Experts of a small language model: 12 layers.
Below are experts of layer 6 (counted from 0) of a mixture-of-experts language model. Rows are named router (the router's row for the expert), gate (a neuron's input weights, with its number), up (a neuron's input weights, with its number), down (a neuron's output weights, with its number) and show model dimensions 336-447. Each number is 128 + 32 x the weight over its row's rms, rounded and kept within 0 to 255.
Before each expert's rows: "gets" lists some tokens that make up at least twice as much of what it gets as of all text. This comes from a sample of Wikipedia text that the model never trained on. Tokens count by the router's weight.

# expert 37
gets: "2", "1", "3", "4", "6", "5"
router [109 173  99 161 124 153 118 139  87 119 138 202 102 150 132 195 123  77 163 166 166 124 174 132  84 157 140 112 157 110 140 177 113  65 163  77  93 121 139 162 105 180 140 135 104  30 155 159 100 138 140  93 100 124 120 108 139 109 156 164 136  74 177 156  90 126 117 175 143 102 114 152 133 161 197 136  82 106 153 138 142  97 121 100 106 150 156 112 146 110 164 157 115  86 180 155 128  38 170 164  76 154 132 159 140  74  96  93 152 130 193  86]
gate0 [120 146 176 173  53 167 115 161  68  97 195 166 141 138 148 130 124 145 139 156 112 150  90 102  99 123 174 122 140  76 143 140 102 107 113 130 190 105 174 144 172 112 139 147 117 147 139  87 114  92 147 131  96 192 138 122 181  93 121 145 154 114 165 161  97 105 110 141 142 157 124 118 136 132 142  97 181 153 131 157 152 136 160 155 214 146  66 143 143 112 158 133 100 122 177 128 173 181 109 151 131 124 143 121 142 151 148 205 119 168 132  77]
up0 [ 76 133  59 136 158 134  91 117 137 116  91  86 122 105 131  60  99 114 114  80 123 133 121 143 117 122 121 190 130 172 159 139 126 151 144 162 117 114 113 146  95 169 119 112 203 190 109 105 135 138 122 147  62  75 181 179 112 131  94 106 130 150 137 122 133 172 137  57 102 113 152 144 103 113 109 145  52 138 178 110 118 112 119 122 112 120 129 132  90 169 160 133 127 163  96 119  78  93 179 112 149  91  93 133 154 130 145  74 124 126 140  79]
down0 [ 99 141 156 199 115 113  55 153  99 137 118 130 116 134  80 181 114 169 123 123 167 149 110 149 179  87  85  72 116  31 119 171  76  84  59  94  78  98 175 105 155 158  97 128 137 162 137 126 184 121 123 173 120 111 164 120 171 175 142 102 129 131 146 181 139 113 152 130 236 119  97 152 108 105 134 165 143 134 135 158 173  79 106 130 146 114 121 111 198 141  94 140 101 105 185 136 104 122 145 132 114 121  83 144  78 127  82 205 155  90 158 162]
gate1 [182 205 154  78  97 104 141 121  98 197 201  87 127 160 145  75 135 107 110  91 188 134 171 174 145 128 110  83  81 130 150 135 177 130 151 173  57 123 149 163  95 168 112 154 137 129 162 163  99 119 125 187 110 150 126 104 134  93  96 104 125 105 192  98 133 121 142 106  91 184 154 138 154  95 159 133 103 129  89 148 125  95 113 164 207  84 149 100  83  88 121 140  99  92 132 107 137 100 173 120 153 191 115 102 150 180 175 166 146 155  92  90]
up1 [ 74 108 140 131 137 164  96 144 167  39 117 166 146 207  55 117 116 163 162 119  70 189 108 136 127 141 161 157 152 131 112 125 137 120  94 139 216 130 123 137 144  79 187 128 127 108  74  98  85 148 123  84 129 110 129 175 110 198 130 221 146 124  78  98 194  90 170 121 187 145 154 162 132 117 148 121 145  78 116  95  85  99 133 144 102 107 110 127  91 134 128  83 127 138 150 106 147 206  95 177 143 119 129 121  59 114  98  80 111 138 154 136]
down1 [ 94 140 133  95 125 161 140 120 140 126 200 121  92  92 125 128  99 124  63 114 182 129  75  76  80 116 112 105 136  58  87 189  98 166 111 132 134 139 142 127 117 165  80 165 164  96 110 165 137  88 160 145 121 148 156 128 123  88  96 151 114 136 164 140 149 127 160 127 109 172  90 129 102 147 138 159  84 154  86 160 127 128 127 125 161 158 192 144 117 171 140 133 135 164  90 105 112 177 101  99 108 137 154  81 205 200 194  91 142 166 141  49]
gate2 [107  56 234 132 127 173 175 129 123 104 174 146  86  99 105 119 123 171 127 177 118  96  90 100 101  93 149 136 105 159 162 172 113 135 155 104 117 107 170 104 144 100 182 138 119 114 184 167 172  89  94 165  99 165  65 113 130 132 126 175 168 115 116  76 108 119 110  89 161 191 105 115 129  60 167 124  69 156  93 133 129 141 151 176 142 123  61 101 110  77 118 146 155 128 125 140 116 104 121  91 165 140 112 143  97 145 170 142  92 120 132 106]
up2 [103 172 255 165 127 115 125  88 118  60 127 153  88 196 107 101 105 106  73 184 161  92 132 128 140 134 149 142 150  71 151 112  94 129  67 168 146 201 146  89 130 122 150 141 140 105 114 123 126 162 134 118 123 110 137 115 140  89  88 160  95 135  79  87 125  98 118 177 174 122 133 151  75  99 149 105 144 107 117 132 156 128 166 155 103 113  66  76 137 115 132  80 105 129  94 121 134  96  82 105 102  92 153 165 187 122 196 151 139 107  98 128]
down2 [ 99 117 112 133 141  90 133 154 165 172 127 145 138 139 140 161  86 133 122  99  95 119 145 108  91 127 123 147 166 118 170 114 153 119 120 170  74 143 146 114  72 132 145 115 120 129 163 137 101 143  97 168  74  93 110 158 151  94 106 108 116  75  86 198 143 117 137 165 103 107 100 125 112 106 135 123  76  95 222 135  88 109 143 118 171  83 113 128  95  59 163 112 162 111 139 147  78 186 138 174 124 106 181 138 131 106 179 148  96 129 105 138]

# expert 20
gets: " in", " of", " to", " on", " for", " from"
router [128  56 103 164 145 126 129  78 145 119 135  97 122 153 124 123 149 133 105 139 136 151  97 147 193 150 168 124  65 132 103 107 169 127 122  88  98 166  75 101 107 126 126 140  83 166 105 149 153 161 163 181 147 173 141 134 151 156 127 106 185  67 127 163  97 137 127 164 123  74 177 131 122 159 173  86 108 146 154  92 121 124  90 102 116  94 153 114 107 151 115 178 156  94  99  99 154 111  85  99 109 152 186 149 157 157 161 168 189 180 151 148]
gate0 [125 158  80  54 127 114 115 114  62 161 156 190 142 111  56 138 119 131 133  96  97 125 143 125  96 139  74 164  92 150 102  83 132 104 152  96 104 152 129  91  86 124 129 161 178 138 119 182 129  96  86 150 113 140  49 139 108 102 124 151 122 132 156 160 160 107 207 159  91 140 158 153  99  97 105 124 151  84 135 121  92 175 110  46 100 136 194 120 116 112  74 106 117 138 135 100 126  96 178 129  82 100 113 121 122 100 191 165 144 153 103 123]
up0 [ 68 157  82  87 140 128 132 121 115 181 127 154 148  65  69 122 117 116 152 105 140 127 139 117 102 111  93 139  49 169 120 110 150 104 144  87 116 194 165 142  74  57 124 159 127 113 133 185  89 135 147 151 138 152 136 145 141 152  84 102  98  97 120 154 163 130 185 153 106 109 105 114 147 119 105 135 130 133 168 143  75 190 115 102 158 128 153 124 133 142  17 116 179 108 180 113 146  59 164 137 106  99 128  95 118 187 139 150  95 144  90 104]
down0 [142 134 153 163  76 130  29  88  96 170 140 159 106 105 157 127 151 170 106 172 128 111 111 169 108 146  87 162  99 140 121 125 122 124 167 144  76  61 162 103 126 168  97  98 155 195 114 153  92  49  98 129  89 165 167 124  33 127 110 143 120 129 141  86  75 108 170 135 150  94 152  38 126 142 150 156 117 124 134 156 130 133 115 122  90 183 149 151 131 122 190 149 151 149 188 175 118 125  85 120 114 165 144  97 193 175 112 161 175 170 118 174]
gate1 [123  93  94 148 113 143 137  72 171 166 135 178 167 123 157 113 155 121  66  88 106  94 118  82 166 156 132 174 128 172 144 126 140 122 137 102 101 101 138 169 116 175 147 114 123  60  76 141 136 136  23 122 124  93  95 165 151 124 136 105 146 152 116 116 156 102 118 141 141 128 166 172 169  30 105 124 131 146 118  88 107 104 135 147 116 200 124  76  71 120 128 122 142 138 118  78 124 101 187 118 156  90 126 144  93  89 180 123 139 120 108  68]
up1 [ 50 154 159 156  98  91 131 133 137 159 120 132 120 126 168 125 103 110 132  80 142 135  92  81 174 113 128 119 134 112 153 101 142 134 125 110  68  60 192 143  88 115 160 115  77 131  88 143 147 137  72 128 132 162 119 116 127 174 105 150 130 102 100 118 112 146 113 154 125 156 128 134 154  67 117  97 158 137 105 152 139 122 120 148 165 154 136  65 136 157  97  96 121 166 123  61 154 136 153 113 129 181  81 133 126  95 153 181 139 133 163 105]
down1 [ 83 196 150  92 128 129 145 102 143  83 115 116  54 103 160 137 119  68 155 130 135 136  73 122 111 226 168 159 130 137 139 154 139 156 164 127 152 125 121 132 176 134 162  89 117 135 170 116  86 137 114  62 138 146 162 141 202 160 129 138 137 126  75  92 103 118 156 141 167 133  86  83 107 144 156 116 130 116  79 153 142  96 150 114 145 136 159 114 161 148 147 140 125 104 174  85 136 140  90  93 121 136 110 187  80 116 152  86 120  89 138 127]
gate2 [157 158 123 119  83 200 136 145 173 176 198 187 126 170 114 146  83 166 145 126 100 116  82 137 146 166 134 149 157  71 109 139 135 165 146 111 128 102 107 102 148 136  98 148 215 175 117 128  95 125 105  74  92 131  81  95 144 151  69 115 171 105 176 162 111 145 130 132 140 126 159 154 123 123 143  67 114 218 163 144 139 173 136 160 102 123 133 151 161 169 111 113 157  89 119 169 126 107 154 137  85 105 117  76 137  85  88 122 134 140 148 116]
up2 [119 167 116 101  78 187 111 179 158 164 198 146  56 166 154 111  69  96  90 127  58  98  61 146  65 133 140 116 103 133  96 148 141 169 119 142 114  89  73 131 146 127 118 120 179 175 114 150 115 151 156  95 144 116 111 112 109 163 107 136 156 163  90 123 111 156 136 158 132 129 160 101  87  96 147 111 141 177 152 152 116 177 116 130  73  87 112 134 159 149 109 117 143  46 141 164 145 107 128 181 114 166 159 119 117  83 114 104 142 151 138  93]
down2 [113 129 169 132 141 209  89 129 114 136  82 149 127 112 127 120 179 163 125 142 145  87 167 189 179 123 239  70 151 130 144  57 108 156  97 151 123 171 132 156  89 161 101  82 160 150 138 135 114 100  95 141 120 126 144 144 255 131  98 209 147 100  96 109 125 175 125  89 115 180  98 144 143 134 131 127 147 107 157  99 191 119 156  98 116  95 103 113 137 136 150 142 159 111 157 110 126 154 113 118 138 136 113 129 137 139 175 180  97  73 138 138]

# expert 27
gets: " ", "1", "2", " —", " $", " −"
router [119 172 125 157 118 159  88 157 179 176 130 125 113 155 164 179  81 144  80 118 126 161 121 115 159 100 125  70 152 120 145 116  60 108 174  66 134  68 181 106 149 166 124 103  85 117  82 121 117 126 122  49 132 137 178 152 124 111 111 145 116 120 150 163 114 163 174 175 127 134 120 144 136 108 104  53 140 125 125 156 105 108 108 149 187 105 157 123 132 121 153 158 108 103 155 173  97 157  98 152 140 189  99  39 148 104  77 104 142 133 192  79]
gate0 [146 137 183 153  80 102 102 140 158 115 142 177 146 153 125  83 124 127 142 132  82 171 138 136  99 151  86  99 118 142 113 125  58 134  86  54 168 125  92 119 151 120 119  84 142 146 133 115 154  87 133 112 134 137 136 146 157 115 154 170 116 104 157 124 158 116 127 133  95 165 104 137 154 112 143 131 156 117 122 200 108 139  62 127 127 113  81 147 121 132 154 113 187 122  98 112 161 109 184  59 167 105 149 115 118 162  61 112 153 120 115 117]
up0 [214 185 152 184 115 104 104 133 122  84 156 131 150 141 100 102 119 103  81  75 162 174 157 150  81 118 103 116 141 143 124 120 101 131 135 100 141 163 140  99 106 114 118  81 175  94 136 142 142 113 121 135 183 117 125 110 133 100 218 140 152 115 204  93 160 157 154 121 103 136 111 166 162 116 130 120 139  85  99 154 114 127  32  94 125 105  66 107 135 144 185 114 137  99 136  83 159  87 105 138 152 147 183 116  83 176  76  93 147 140 153 134]
down0 [146 117 228 180 212 129 164  75 133 195 148 181 155 110 162 134 157 143 112 135 143 155 142  57 108 140 160 148 107 172 148 106 122 123 141 152 155 125 148 166  82 142 163 145  81 128 117 127 114 165 123 161 104 129  91 128 227 137  89 109 119 109 136 100  99 120 102 196 169 175 116 151 178 163 123  94 110 121 151  82  70 101  85 152 145 171 151  81 108 142 168 110 112 101  90  55 151 106 130 122 167 125 114 121 147 151 134 108 104  96 146 107]
gate1 [138 114 136 116 106 122 138  67 134 188 127 129 194 117 141 141 134 174 129 140 162 135  70 152  82  95 105 117 155 150 112 167 133 199 102 142 117  83 158  70 106 102 143 166 158 112 117  82  90 122 130  99 168 134 151  86 101 105  71 136 105  28 104 164 196 172 121 166 154 123  69 120 166  86 168  91 149 154  66 196  71 127 106 169 138 132 103 153 118 147 140 156 193 180  95 130 108 129 110 165 161 156 155 154 145 120 184 102 122 161  70 104]
up1 [168 109 108 158 140  87 110 126 130 145 144 118  90 144 106  81 122 127  79 106 156  76 124  94 229 169 140  90 135 153 118  78 134  80 155 125 100 145 109 168 166 180 160 137 127 147 128 159  86 118 155 155  58 167 139 213 122 119 147  85 144 175 151  87  43 130 163 133 124 138 185 160  87 136 121 164 131 107  84 134 114 129 116  96 124  85 116 137 111 122  98 152 139  64 136 109 134 122 140  62  85  63 100 105 130 190 139 159 159  90 180 110]
down1 [140 222 152  96 142 155 146 101 123 132  85  84 179 134 157 138 119 150 121 173 125 138 139 167 132  79 112 155 102 168  96  65 136 100 185 199 104 105  94 103 167 188 137 170 131 141 128 128 103 127  66 109 164  76 190  83  72 185 108 128  94 155  94 166 147 123 187 107 105 102  79  67  84 134 138 174 104 132 108  81 144 185  56 111 149  91 128 133 102 164 185  84 150 198 140 195 151 113 146 113 125 104  84 130 112 130 123 120 104 158  82 214]
gate2 [238 103 102 121  80  99 103 157 134 106 130 126 120 127 118 107 168 132 108 103 108 153 150 106 155 118 134  83 144 160 127 131 111  93 107 127 119  80 119 109 118 101 164 189  87 138 129 116 157  99 160  85  93 108  72 112 118 118  37  29 127 124 120 144 132 174 234  90 107 104 134 173 120 107 125  86 145 122 114  90  74 158  91 162 144 162 107 118 164 132 128 163  89 140 173 115 125 172 154 111 151  98  92 151 156 147  67 143 158 158  85 147]
up2 [111  89 101  99 145 112 161 106 131  98 128  76 119 113 107  70  97 131 145 136 108  86 140  96 152 153 107 114 124 148 135  84  88  70 167 124 147 111 111 141 111 145 136 115 153 122  56 141 140 141 177 106 129 126 116  99 147 136  83  60 109  78 150 137 113 152 160  88  75 186 112 119 107 134  67 122  81 143 132 121  78 139 141 119 120 103 110 130 152  41 109 152  83 100 119 130 118 157 203 137 107 115  91  99 125  78 106 146 166 160 159 163]
down2 [128 116 164 138 122 166 118 160 135 125 132 166 109 133 140 142 126 126 122 145 122  79  94 124 129 126 166 129 122 114 142 207 122 123 205 132 100  90 140 142 139 121 166  81 165 107 116  72 152 160 135 182 130 135 163 149 195 160 102 117 148 179 130  96 160  94 171 115 178 149 135 173 133 104 123  82 158  95 148  50 143 179 171 135 132 146 118  97 102 155  68 149  98 101 136 136 134 139  88  92 153 170  69 142  84 134 118 157 142 133 120 181]